config.toml
attn_scale = 0.0884
learning_rate = 0.000812
beta2 = 0.95
lr_head = 0.00702
decay_shape = "linear"
doc_mask = true
train_tokens = 352300000
Below are experts of layer 4 (counted from 0) of a mixture-of-experts language model. Rows are named router (the router's row for the expert), down (a neuron's output weights, with its number) and show model dimensions 384-511. Each number is 128 + 32 x the weight over its row's rms, rounded and kept within 0 to 255. Numbers have three digits each.
After each expert's rows: "comes before" lists some tokens at least twice as common just after its tokens as in all text. This comes from a sample of Wikipedia text that the model never trained on. Tokens count by the router's weight.

# expert 7
router:067092141123107132123119180089100145124107071088106071116128158169142121176143076100135168126160156127189146154106099071131181134082152128074096111143114187123163119062190077111108117104176137123181067139154164127148126097150125118169109156099071149139114180121094118092146151136145106164149156147113155118134091121151077134101137083120114126104176130163148150184150163105104118127144
down0:170148123145116156172105194135097096142117087149136133129151175160116142103108135133086202114180164094107103095165141144118101087131191139158144138087160149097128183120122106166100167136100149156151144083123154185093126111083135149127155190120094111122136105099129173108139111138112147084094086184175040155175119043127159163097169169152107128057120139161179047152155161161116114129128
down1:165121111115129085165139141145122114086099143126131168107119088122161077096133167136115121125068128117132111111156145126111092072151127116170108150116160171148127150187129163126117125160137141160117205119177097105102142144159105118109127138148141140158136153112123096150126114074122041141139206089131146149125154164151138153180185141199167153084162146185076139109186168159137111093081
down2:089137095132117068165116147045154151112167111111186072082129160097108161132102132113119130076112093211136065138136123189130100116056128127097170121175139152091104191145106192129144158106087120123134165093148043140138120149112152078082176161117123172121125112115145087119081150097098119176170084199154153160117154123154050096128153140133100071124103165149127112164091136074125130168164
down3:128136118114127116142136132155158156158124102146201114171100173151159131168116112134182087132139117133158170089139140120140126116088114140080158148170133138074095158125168076124208128146131119109087155125136119126093102153141172120135176114188143081160168121100149091177136162168121084132212125152133108147185151151123192119079133187155139125137090113061107169179124186127206010188126
down4:116125168158166139153162125153116174135109141100128210149147167104084073147150128116144158124131093100141108033110031081192117117139140124097165085122135132186114158154138119160098066105125149123084074127117092182103137141178198129144153113099131102137086116177157115170138137153128145139103133119137129076074101137119109110097096130127153146152170148117118085079104141076127174082107
comes before: ",", ".", " of", " in", " and", "s"

# expert 14
router:089140146101123124114079199164143139070127136139121136115088146157168141075144101113085139083137084138113121188090117078082169112072143127130132143150134175134163153088129097141119160113149095133128133140115124075143133095116124141171099167094067127195086151167119106165169153119088161102120141147168177108129145104104130164162108085082086108132113111154113157113181145144154031114184
down0:130108150107112114124089092161061126100147099142205113235136089165116080115144150130086133173124144061198119136143127096098147164100197118113128086159179138152086191133129097125096107132128189100132110156182134127144161121155110089116106162113194238186137154147106134125100128189122185077071137164109139095105148126133127155074097126125109191121140070109090079081114185065108149127115
down1:132110159137176138166133149077116193060141140194155127125176151123144130147101149103148157128148164114130099133141121127111195084144163144118140121113160138161120096110125148145125094171179177138123156118168160062097118178123109150039135155150143147129158140084167158255156153131131093131129131132104174161112169131077108095185169132135140149092175144177114071051169127121082106185103
down2:104092147122116135102099077135081092154127113087018144110112136108161154113155140171112127127089193119141166212143138211127111125157128143155127099040070134100101125167123115071101171065126151154116139132116061112121122117131161172186152129072118144133103116133126119097124146180110158146140085117129128124097104153070154154146118084171148074100118119087171160166108161113083148126132
down3:074150087141147131140138097076101132215156149136128115088171139107058137130122121101121089123075176118136120155141134139105102139091092099148116148159184083094185147117156156143109129113131115066132188166109132174112143174076133138069111108160106131054090096167089077106120120112135158139154110119166102102158143113102093159083138115077152189153144110116150150075173121148115139138160
down4:176149092096106068142160139139151145115134028129107156149167185132145142112121137104105136122099183108121114117149137075133136120102159130149185204141088109116164078091148112126071098136127139127116152171129072126148089148118152145091113145084086133150170175147179115124140109161117145064083143127181112115184108090129168138076160129063060137182138173128134131135124099101145132074134
comes before: ")", " |", "|", "%", "=", ";"

# expert 5
router:114129115161046123142066125119094117100090064091177099070090140123167104151197122116115105130156160096148143159161142074155173083098167112140155116112081141108128161165203109139163137117207080104120192123119154156201072142146060125147099148139115163086125148106125070139134115133104143134122188085123206095125169115075147150130083144128082180151148145134106152131134136133112086093137
down0:147088173112112094119103127113138078077181110142128168186102147150107152130116143171151179156114081088160058121105112164133097066141134122131103099151132177102109141118114115176134112099073118073107134128143107142152100090121158109184143175075147145118185121103159161110088119129174144179126094113182153142093129167156191148121148132172175128094121118156180108115137102125089171177065
down1:172179137155139126134149104117150157116099130160137093107185096169144128179133077094147134119098137158092184088130160166075161096152096178153179102130111083099153128112171153102158146177171117133106147092153155185131149162119140150077199104092163092181056143163136134119108133072143140086095132121130113130139118103133127130121156158103067088119121122104144106124134116135103093134146
down2:142110157143135124159087190096146099112165194101134160132190108138110109123138141168101176102102066053109128113103072102168126119147134151121144145125087090146188191070171140112155134089119103107137112105207191173132134069131102128188075200100138065134134151131141124120114137072145173161108148172155134105142103092170165165142132150153092151088069030102131122170146131093174137173141
down3:165129094172141131097108167170165136057111098103126103102113211130131131144135123145134132157138183133145146160119168135154107099139116118075093188148132135110135096064050128192108116115124129168104144067092150090206142110117100121109089160102187207142133176087167133191158121087153122120116143165141049112155089113096111135114099169112114140045151149129155171121084171142174113093130
down4:109142150103095129137092156089087107208123193100146074072037108160120093121159115122156142120147174086173137105131177171145099181119127114151124110096129159153105148110078125120096086098129140116158180117115110164127106098179124124212124207142137124123086073127122117177119074114097117138091133110164193089142110186152163098114147150161130199170064130102111150101091135182125080151104
comes before: " the", "-", "|", " a", " his", " their"

# expert 13
router:103121109092119098110101125166138147087144113128137083195112103126090111137113075157118087124139129090128156145097109104123111108137134120118109119128062090173129148097132172174123124118168146121108131146117109085137113122154098168125123185173131118133134160177067100120161142222141137119150145106166151127119156116088118154129132107090073172072143126160154170114126164082093136110219
down0:108139124110095099101156118104128130182107138118163147114133181088129119189114111084167095141087075165113165114096119149134098148111114117050067100090133142143092084134119138165102112089090110089101150110179133077111123139138116098055143164131116169077122115143134116118107157067176160190153169140110107151138077140151111141124142130160103156125178055128184141157086082131138219117167
down1:167101131123080119137092143153161093112112106099084168122106182109128084131164160113098176121119088097128125082050157087087145172124080101140142082146158125123056113125131131156185094114125102071100092126128102104137110091152148067081121150115108114164061158153148117088161099157148142146151174137036115213141144150135127143122150145101152160074146117125093182079148101145116085121160
down2:164174134115138118113102155101129123085140120124135108197145116121177155098095157128096179130147098130143178182130085146074163118086157092128136128109192205157105119140116098095155120162139119123134147150091100173154145066152134123138149137137086112135114086145156133116123160122151175110135118114100151157121071162087146086163154163098182127123160132159103164113174154142143106103141
down3:107156165130129174141169163155127102156107182124113131142103127048149141181136083069120145111071095129133175137163133208140140113121114147126107105144118112123039096105100135113122126136146155180117118172127133164104185172088161077095152111102079140148188124102131123138066170126090152130088124172109116097121132131122064104123194118151117092073144092157147148155137125129068179123189
down4:160069164193130159117127133149127071070237147142114206151150115156145127075119089143137105119108103154110166126155108132090079180081099149117150178085190128120090127112146112094129099150185121070051183149145165152116144184084114180106117120127139166116088086135134127145090073101123119150129128070134100165140100065107137072059136128142120085166116163186128145109125135110141116123121
comes before: ":", "\n", "-", "°", "′", "″"

# expert 9
router:115132120088089105109091140140132114065155121084113141121077196145171059051106153107099172150088064118145123083062077069118155079158134099106138081104074151137165140061147081121094123108141083133162125159183138100142146115134106122159080165155105163153176174154083118107124096129155134102158150086146146103148136121076141158141082082109136181112115153128113190101141155105093104085192
down0:151154154086061136153091143146124094092091084131141132124099138098114102161059097140128156179103143133137135086096114130101152180048113125085092083123175046126131115076045100175098117134096172133114124124075108094173156133157146133153134185157131167131152103135101074088113146115119167144158150066131109077036126103156183206114132115136118094167131114143126161123130166144133095119069
down1:166170095118126143150136148156150142120153139196087116147135142144122162106133142089195119092148153096098119101104143122172154202155161108199110095151067131133157126191104146155155131194107192152172145111157176143124156131126127077154195114147042080132189168081150138093148129114160167170165115167114105112109141153060139112158142155141159122151135163112160070150131146138124139127141
down2:109131162080146234140144130107162139089131203106142117171089151120071128119191140153152104088131144126143144121147096105196132159133107105130128204216139108162166124130129197103120099145125074106122087120110169154081152146150132146096113137135166125093089089121130113097139158131140193101122095164099137090144120138186161082146121123119095096158106142169182121065076098238156146152140
down3:166133163158166097115091132146107154153058107124075129153100143103169130126127190126133158173168141159178121119131089139121065125154155113124138144113098077118117209131108130135151132108061110121130119153113096121062157152131138095068145119104102108072103138081098111118164091148130135080143140130162113113120113085175088096125150112101187161126134156186136165112143099114148143053171
down4:072094175102079114108157184116093130161175153077127113105139103118073165195113128107160115150120148074114167122170146124141105121118135085134133095118117118181109073162125128127095154147105142156188133162115140087128096138097120175113119159117080102135111136108140096140127092119160111177121151104098148093127131068124105087102131096129128113109083094048103116097156165079111076183147
comes before: "|", "=", "1", "0", "N", "2"

# expert 15
router:114057152105126088115121131141124131087055093128051083112119129137203073133089112113112154130104137061178166120075087094098126107132142126067089084126096098110154217121172091113103152106180112094164093166079163130125144105167147138179100101097125156120157164145124111118082186189159141073202129118156213112137120113120098217103116110116145144106197085118100141188127163184090094103160
down0:125098157116168116110119078135077141130121172143122112115139175171159153146132120160082129168128100115162133094127178104136129108129122149119118188100102163065136169157077115123181144212139209097093106086088163102111148151071119077149174106129152136120145165090189125115112113106173190110099107089143106144211085105141034091094089118161149154102076174148216122094119107089100117149162
down1:156130103128080181116131138186114111175119126141136184134110117135075155075152147218115162212135103111155132186132088145038093169105119154087133143147138150096143193129165108118177116158099111097123128133122161164068190159055132145158106134144118185143072099160117096136131123150137139060094104126163165096152165145138099135127124099078108095197086175123076098062117122070165184136075
down2:093145154091132123080144092137106183116113138139096146140153098099149129111169195060160147123060199201118083118145111080158118131147147080146105146124163130081167078094128108067145102125153095147105117191135149177155099148146109102066092132129166122140108112098112093122185075114173096162136161132159150133084198121095142109137136147154151059162150231121216150085176070135118119108130
down3:148124085124115154143143110165134132108125123113152123154135164134155132069161120159137193163123160142183184078112184181135154114171112148113156084112196159151136136095122132084132110127113115123128090154129194136073135139170098163116121127133115076123083110121085121167109116113125150101115109099177151180166128123074053107082170201106119147130126140163135121145179122138079145173113
down4:199150114114090141080073108143112073075144088136184176167154070134124142120116108129112188072067097157143114097158122129107123054167092121165156111160149127190116154120105116056176168103121111113135123192146154163116145133133168145112144153113145152131101114103122095164116098118126110121159159111162156079100112127123115054086117084180089128117132131115171088102129183063123088113153
comes before: " of", "=", " was", " in", " were", " be"

# expert 2
router:106158117159122143087110158175108158110105115083084091153076132183175137144113111143118124095110097132084105116081124106151172101088176123095099113116122175100158171133161079129067086078154121117178112207165113113179140071155125142193102160104142184098142129167100143141098169200154131149105141147188181115069130099108107080121122102113109152102170096102114159112116144133101058112128
down0:130123185128175104120139162134104167104130096140118059126138142167210172099140070125090095110162138150195152112129172058093095158059166223063133134107123174135166163151143138144118112121153161153138112151054127062123130135178111070154148106094110097166102107123164140126122135116095118095126165180125107162132107115134089126172173116070111118123111088125149108116146156151155095148118
down1:161132119160099116094118108102122126096190170154133094170202119118144151158126117147127113094076077122163114157172157092126180117146125129139102155106183164104116189160104138143109117144104188174138130112154169085100152094091163053147189128152135110065146117143087126162154149151126165139081164134221134165151147133103156141141142153164081083164134129135133141110165081096155172126141
down2:158168126134102054082126135130154162123066097116143140105139055110091108158116118144123098113124106129154133119139135121094083091100096141128172104129196148114094156074080097136176186169189150107158089087123222142094112111121035104093154117097080149181159141167141081131135102120143109105137162149164147140121132143143101131126182135102132166163090163108131143091131118152185109120145
down3:117065144132149128139114104100113072144114161154140133153158105085113159170101145068132174152154129137055057085101185120056082150075121110148071071072117129103129129208108108128122137172127155090090151089119169149072170149107127159168166163104130171126122163088160171174081129134103134146101102189203067168151131120101103158114153123139088173073068094128139168189150125152157212126161
down4:125123106103141136174130093110171152120110125171126213116112089147137090114159206175175095138121151103128099124137087139101121167062146156178086103111136116141117149148207138049155169144122104180113135141146112105096111128171122105134120155155142122139147110154148077110161087124155094071152137113143082182113122142124133124168141127178164160105120138135127140090104107102202131132159
comes before: " |", ",", "–", ".", ")", ";"

# expert 4
router:116176140097031057117090153135132157085109143095074094078095106154120097118093116153105123097125146130163146179078122097141143093098144172143169152114142151126161097116132099130136114122183106124164066163118084107162123079156073112142079205149186151142117127151140102165173070108161143105115149129134112153089163112127131150143127091089134119106121157128066130098161120106172085054145
down0:163154158056108073167080116076154134071109202132169113190079067093084129160145086129143163112076147133088132139139123171078135059086112146132135123211158140126144161170141127079132170183115112060119155129130138114176106086138130151126195171133058133157149155171077062142149119148138101134127123080131178112134145118093114098125110108140118103141086095168121164133117182106108096172138
down1:153095080144150107140085110131156070087158072171076135083175120091158111112141178146151149126120127150119169114198145112084181124155103153181139102057099198144185144127134137138085161098179151094103171120102189169102099095041136141091167102119154152157130115143128102095143122107112150125159164122151096151151083155108093084068101131106117103195123114177148154125145220110089120198132
down2:144145170128099119119119105121153148099116120118116102121135102116048146125093138137154159085175106116110073151167088065145094123139088104081156111164092178171083120172141195106185110224186120111102173117127108136111147121166111138109080160125134103139110057151109145166117128109161185084125120118096130120109171152150171028076074128148111152118057118174151105127129165150173129119130
down3:153126129158122119090160088090154128115192134151096147064131080111117114095123129143092125148164136159070108080107143112132149118165136098140179056110109091099093110101104153143123171122137142184215153103083136119109130165126139149118102153117150116123112151177140137106103175140066134189171163163164155090124104119161158157102255138138136148044158117165160115093082087132191078116095
down4:114081085168140142149085119099108090145111151139074143124094166130158109097086151177171117136100088079176129089094133085097146082169186099113101130165122123095142092101161162144108133121119140127068168122125063193152158112133105082130089185099103134098091071083105124125075197082128070166074164151200092158115056105160144160129164114109141136177143146148104109151135128125138110127109
comes before: " |", " the", " to", " by", " a", "ed"